Experts of a small language model.
Size: 14 layers, vocabulary 8192, 31.2M parameters.
Experts: 64 SwiGLU neurons an expert, 6 picks a token.
Training: a variant of SOAP for the experts, 595M tokens, 4840 steps.
Below are experts of layer 3 (counted from 0) of a mixture-of-experts language model. Rows are named router (the router's row for the expert), gate (a neuron's input weights, with its number), up (a neuron's input weights, with its number) and show model dimensions 0-159. Each number is 128 + 24 x the weight over its row's rms, rounded and kept within 0 to 255. Numbers have three digits each.
Before each expert's rows: a language model's description of what the expert responds to. This comes from a sample of Wikipedia text that the model never trained on.

# expert 39
What it handles: Word-start and middle fragments of split common English words, often after hyphens, such as short-li(ved), second-lar(gest), unpre-dic-table.
router:136124157139135103117130089124160120089117154164099167133136118094110093106103136119079078165137125113139093176124097153124136154132133133146089134075143135149118124142134100136084154131102190154143184154124115129141112135107131149155155154145127135119164173166107120102122134135141109150124159160086148160095153146115138148120160148118114147124132131136149129160155112142157126064176149138127114150144136123120099160164109163165104109122115103126104095120103158131101115097144144
gate1:147089177105115121110103112096150096103163086139121144130172120119093131097078117124124152128156127107143077146130143096124145133145151115119137105126131132142122115128119116186142148129134133091122140103140170160153157125114089171182125132157126134118155157102123145156145098133147134104055137159139102140150093142116118135135143116109107106090104111118128104153152153123141092081085141061160133160121138103152127167132116123121153102112148119161130180115146153151138149146128132
up1:124136120121076145151119182124136170154115167072105113122127150174122157095130118151122136120102136075135117123107123135150108090112163078105129177130087137128139108087108106136104087137120144157158100132096118138097135122138104138107101122088129128162150117114130090136099140151141155155140168137140093158123097193118141117143153147112120194137133139128122150105117130088127137112166154117142171091146080116139158132122133125157129117138136100144105090166137131116138157139112106
gate2:105103118120096105107107114135134130132112092111080075131065147146142100120123141136121122146116129045158127183117184099131115165135101168150130176098150144129124122107152110119134101119106121169139112151123137170111132131163144092105111129106137099084111123137124158131120146086120132129137164098106130125151095155179127128163138106114111121130128073126097117122079087144135141121139105115106139140117153156135137118099144149135088106147111134109106097146112146146087120099125168
up2:112113097130108129126110164149141091123153114129091181108118111131145128097102154139148085146153148134134113135105162152077120140161113159147086117099171123091077135142130168113107163161127152106124105123107126106106148110089100110112111069128125109148169128137128108132119142116118148142122126118109148183133133127111121092143078147125130143095123155144174122090099124135105133130133113115121099153122150082064111153144139106150120130117155192152163096121153128151137094116096146
gate3:147110146093140109125102119144094094111117174131126120102159185114145119121141147113115155115071137140149105150071128144136110123108123124125114131106106142125100156131190142134116150124117132143131146119098126140145083114129126106081145124122139162150146140118119180122139156135092155118109152150170099077140105137123098098137132141174166119087093130126134092109135111106134112107157095136150086142095134133108140109136104108092201171166110150139086141132121076124105128122112105
up3:139110153119161131122185140104120097118141167124096131135116158144178169106108131150132131136082123103112123121123151111132144140078126139108093080137139148168139099115114125133099137114141136153155147135120164150128113118158108130074097111120123109158143153127070122127119162105118095103147132161144100120128132192129065120129120101153120177128127119111129135139142081128110131186154094126143158122163105125144173121122079108117167125159103127101122129117122102154128110134067121
gate4:131104105090088114114137119088107139092115090150075122142165138149087150124133152134134128133094125140126124149108093116141154114154154123099171144137177138159107138152102138050130116150119147138159111126117113125127109120101163142105126143091116136146104153102146139119153131143148154150117153113127155125119099153130187101171155132155150116105104110104123174151149153068125157088135106124131111117167129131088142162126101129158122137087132134171101122099094136133144174141159150
up4:138131147120131119131143137131115173138172176185134109093124139113134140138111093139145084123098082073097134108151144114087129130160138129122096138136164113135124186106148157119119132101112122164118128105124096123162124083163114175175113126130087166129133121105123141117156125114128178177132109124132164093094138080099154178150105119114122115121131129120151106139105117123096151118097170086108104135123121121129182153146137123171117093133144133122115119094122098146105137132104115
gate5:147074128133114124112104126121159107126146118138150111083139109115167089136094164105127111147139132126096123167086140130155170104121170111144113127170106150136136149170113132144089127066122132160170082118120159116091120080152127113110125133162128125068154143103099124112138106132128110145131081141136147143120131136140173125131096108128181109150109142106149143132146120129157131115104119141102157134104099142121141124120127138143121125134127096160116085138040114110133155091084123
up5:144148119128160142162077117192105128090090137109101173135103126120137136117149122134136132125158139134121132126120140111112143167111161172154101162137137105113129105142105115119126146141124112154166135137095130119104143125140111143108148136136122100138154106092136136137084080171145122139164119079129127193151119150146175156081156098155110120178113105141154123090107141135169119083123106156152148143159112131127139153137117132142135155095187151152109146117141170095114162147131160
gate6:161137104131143141131138082109122149137092084129144161096133139148125109152149155118163143151182139100113091139129122149119155132107138160135099147162137171123133124129122096158135131112133171152177153111147105133137118161145167146104138132144092099121174159160159090138119140128177126077121115124125168133093160167111141133109149104134119136188106139127114135144125163096070136127116159158160069142147134113128154145156085149110169135137124141141123155124096106094140128120096122
up6:136135092135162167100157107129110176107095148144122109125144155111072111139103131106167117134104150115139118132139094121096178100102090135133106099139108091164134115109114147101146111153152138116164164102166134096132118142126159111157183147133116162149114164107088106124159100102137153076102145145118118181092158099135114136120169122131122127143169131153048131147116138141106158114131136132153148120151144127142097109126137146147112154159081105114119118112124126122145161127109115

# expert 13
What it handles: Words and symbols in scientific or mathematical text, such as there in there is, based, degree and prime signs, LaTeX backslash commands.
router:142080168130100176129138128146148163128100080137139138130106125105128110173141133094103153157142115123144093128126108141142114159128165128167108137084135158139163135128150101147122098143117146119133141183116122190167168100100144121144131172147104141106138183096144134134118107133147137139110140145112154153131155124139132105095137151144126104146112061099116123111173137143136122118140154140119128152109157158101087153136137109123101139112125128175140128061113187092113105143127124
gate0:140102145149134163104143145115130120098105110124111163094107117085136085140099100115135146078104136141156103096135094143135108115122134119103095116125117129111126140104110126139084117108144098085116152141090131161120181123164120096102111151155106091155175126129120145107120124157128107126089132142107085087152156142109117108152124139162151098146138132141106142114111095122112166106140127128133159064111130151109102128161144137113151101140092157151180151090175098076113083144125122
up0:133124147136153125095099143151118136122107080127102148124108147119098128180105162135139131124142130166132160098143158125120122081148161126092147154096128095136146096128145118136145102137140165143108151171122101162140111137102140083127138134122126088131143165124122167182135079173149147152113113132109130128141153104122129092121110111131150116139094096107133078076119141145100168157140132103108084132166115159135128157154117102188129148116127155093108145079111088152156132159137116
gate1:120105125122137126141170123144213138136129080123141157089107109164166127117120146125129118170139135121133149161092106108122160189125152119159177176100105134127144100130155134113149107098122148113117147089129139123138129090118144151120179119120104141123162166107110137115128140155138108115093134140118101122165168154116142107104159169154130074121097102117137115092136163160128143121120146100136132141132141125164128150143147148114138123118121082175129131073124125149115104152075100
up1:125161100105133101143164132087175120095124105156122153129130120116142120119151132081156151148180141130158121147116172122098162136109150142137185149094138125165134177076130175123133142111139127122096132106117145152125142131120103089118143171149118098123096111118099118140130129124143109129083095134130129144114119122136075133151122165170109085149116129102129177140137126085138152109168143163116124149132158148137118124171159143164172157145108123153147156093139165145130177138114125
gate2:104131140124111128132145137102138143106091108151147096118135120143121119123174155115112143123125141122101171139155112155089138122156134100141125102154151124112146105160118111171135101127124112097140135127123111128099131129120122136141122145171105106178101147125093141130182178089207141163101104164129155066172102157128137102131144170169131151156105125128111120085149146142115101095109125154099129140107114143201090136103150085113110167104151135135126162136110143142118147144131134
up2:131178141087078158125144148114136111164158148166124140129171135100143127170166111144099180121153099118136161171118139147135104129117134159128097120122140113124150109149105144122099102124112124169149129114160141179093121138148146122123137137156155126109119135113149081115103135156110136156149144062140140157090141148092123146103122096125120117144155210124120149133129123148098125122157146135163142089132144129106136139116141163185118159120134157100154113129108143134146166083155126
gate3:134147138119146139121144137160110114153127128130137091134132148134144165137126114125143137139114121165178112106123103124162151144138176151149120133068155135136119112167147131120114143158109135129135131115124124167165143141130133142131101161151115123132167104074117141142089048118094118150178164097153144137172186121134114080162118141120135132175075095115098110125113182140100134130121122118089115115117176144093117095125121101136134130118127122121149136152125130136112114146091056
up3:146100162101150122150143110164100139097165114139160130130148180143149147128059160118094119091147090134165167093117143144151111122076153122141133094122148139109142057119141082137118137157114112132146144095124102128168131103128109154124111120132137133115131131088136140133143075161102149114112136117122130115140157088126115101124120124141126136133127110107062137111172124115060108144115120127117137102108129112144120128097140132142159115160149073122099105180106115144127120116116087
gate4:142131143085173117095173147158118121063095134140115145125096112164153143089150122171148175135104124108171121102126142156126133155169066103161116141074163154138129104133148128151089118127176129121133100178144111151106098111147100107106094132136154138137112140096136092103145133134115139129106118167154186111102137168141157104156148111106168141147147099120131112139126104115148127146135120140106156112158105143098111114166141149146113104122116133134143108131105147147162115134098130
up4:105167056132094122100103159085124121119144115115079131142102147139092136148120098135114116166134123139145117141114117136128131094129090103132144129131123119074136177094139118125117132124098126188103170140099145138075084133115150120110137118142075122086130130125123141145145159122099134154105124109150145146136132144139102158109151087092072118115114115121123127204130083125172146128113137118095140097149108133102126117149134104136138143128138132143118137158110144168108194112106117
gate5:095111143110132147114129109124131130126143115116125094121115136064171134110117121170116169115129115129136136113145114121168130132105119137113125097140073119141155111119158150124179128112136130112184121150121117125127122089097148163131107113092092152067178143115102112094112102103126048128138115098183147118119110114111111122102081155094099108142074101119131132111119155108137166154139133164166145102126114123120132136139085085152143137100102130147132110142095137110171138119141138
up5:114071145138092091095119115170168127136144136130118111132110105101090145129126111129122124143140112174139097116124140118123127105155111085101117133108126119095134148129128127153112092141164138080140144101128150136150129082184126122152116086149143111135070127137163150127108115106163138166139148129082125150071134109105164127157161141167138135094076099134161160122144141098141126116067124142088102132117128137129107166153110190114098125140122102126105129135159161117144120144151138

# expert 36
What it handles: Short letter pieces inside proper names and place names, often vowel endings like a or na: Joan-na, Mont-a-uk, Coron-a, Ce-pha-s, Cy-clo-nes.
router:155133130126137088125117112164122135127111172093133094115120125114103106141145105110121101095130146124134138154076122144093102151145126128136156164128152042104104083097124121111101142148127186100165168100147123117167104141118114163138146139109120132142092113137107087119154117134120094137113173119115126156133100123135149117103124121145136123110157165096143144117148134116141135116167155130108109166137127130113079113180151091138129143137128075143064113130111070113133132138141168
gate0:118157085111083146137079082089115176188118140104095132133152122090111156160122105175152167157093120102120134123142077122148137133155100142139119152178085154115113084104118107134132138134112115117126129127109141124118129135099118093148112118156132130081136093141134124163128129128173113127132155116102115089154062122087159073122142119140114106104130097107127139129121151130125164087149146135126129133119096135120143110124166099094150103142150131085122148134139128126147109162150110
up0:114155109140146117147111148115152135108112176138156180130113090183102154127089150124118081096155135153127127143076134149077111147130100130146168137143112105102092147130167097141155126144108108115099137130096111077132112110138112145161134123116116164129148162126103196126141156148107145139164163142126117153124108144124144142152092136121148149127102132152134090093122122103135134123125139160146103100095123117135094101118173108160065126142129105091122105158102152105142124096104099
gate1:123074105123132099151131115135149104144136086146120146132099095114117120091149112133121130122091135151129153170146150158097128187100178117091165178106154093127132114136139140107113120157139140118131136108123122150138124100111125140110104111118128118194110122190127110164130128125121132159138111120135145119134103175125144118105139087145126104110132134113083116130132151124149103132092174166111121133162135134153109127070119133088163134139149163122125103149046156137156134104085104
up1:123084149140139143155137141149099178141153112142124170136149133170168125169107160145108134138145163129136082093139155162134116087094140170131124127161141109144123137131116143099143158129119095161115153128110087143136111113165147135153117150133110170141152085109103122055124099065125136145148104142111086140108144177153144155083125102090144090121129143112126145121126131104133138150083123154131135127163180123154164152125119148121125117124125092153132128089108153147123117122114162
gate2:131147123097129149131129124138078133079131084109093142145111125127086120109120121144169087183111132141136121150172181110136131146127137180146153150195139158131116126119168099142123151135128128134151116124186158099129161098141123146103119088158106107107106119141096160128125089119202155121166094158124109126080103123120128114127139120156142109121137122161119139148162124130105118138112131099155132115139135115114125190128111134099109111106138144159114111172116148089100112125127155
up2:140156109158165146118136156138142116168124154136101136078122140120154102095110138172140125152131153122083131102137109086133163128135110124136085105089114130162105117153137136137119133127118162132071110155120166156116090185102133071110130149148130169149147096122153119104127131118148147143112148111122145146113110134091115161117174137093149112101112094144117119138092127119134109140115114094137137142149116114124145166074129141126123168090069146114121134110197146092166108145109139
gate3:158144097132105165161152135147139114177098167118146147129132147149138105102110127128131130111139115128140119143130107111149163110120148141120130130133174132148166124143161104161119105079151141108104148106121116129095105128136169131133134118122142155156177089107110093171103139122121126078171128142115141094139133094181111085093092111113103090148182130121141138119095108142132147120132113084097153124100104128133134128128096142157161192095111092118157149156086099150155106154143097
up3:154140155130136080132108127157166128087102124150138092103124152122073094100121116119189105117116144112127118082109116180114141098149145131142132131126095139109159100134126108130136102126156166110149129121120155083133116134136114129149176139173123148083163137077116144137135089130061129132128148125119152116093094087134110089135130121182124098128141109162133164133101132128129128129109125132129083145140102116110109092175104118117115078151134124164128149122124106159128165107136171
gate4:139119112106098121135107122132101127107132127108180089152125133119095116127131185183198087139129111159142182105123110137128132148120097134141133123153140100132126103147129126142089138188158117121170155109123117152082150075135129137158104099080091134132117109146148175094159106128118131135106167161162117131163152119164109150123151171122105162114128157126142100126130123123145166115133141113125142082140138115117133072091101093124110135153110134120120149121103154117117155118146112
up4:114080128086170148120079123124108153148113138131158131156120122114129124115192153105148145141165111110150152112123138144167132157112095142126100114153154179128138132114157161118110147145083111122130118072159152132200154121143078105137109081104146113129123156124143118171144108117132126137101102110173085165154157128133120166171139137124102113111102152130108113122152137141136154137113137123136125131155135128155122113120135091086105147104112124145129128152109184112090102152150093
gate5:137125110081148150116101161144131136160139155126113116102121141141123146104110110111142118064128151121120146119107140082081112141154159119111165123110172126096136078133135143149104148144105184102164118129128162113119116129161109089168141133145141138153113094132141132115138112127094099124114090102126068126154124109106120096168087121128129105181138167077130154109124127066131118138172140142125138141092105120124123102131142134141176169111159085135102148119118117122089164128144136
up5:135134145142180146128111128144125146089142101132133141121150118141151147134169101134148141123109148152119159121111108080099131104137167081135121120138162101098148104099140186152106108093128119116179151109108132139128114035126084135157153135164127135137123128108094115107177130139099093133104107179139112155134141105102148125152123124172131104169121121104129115145147124164155087115134137129102111116116096104147132118126172167102104103129122140153135160112138157145131169083128161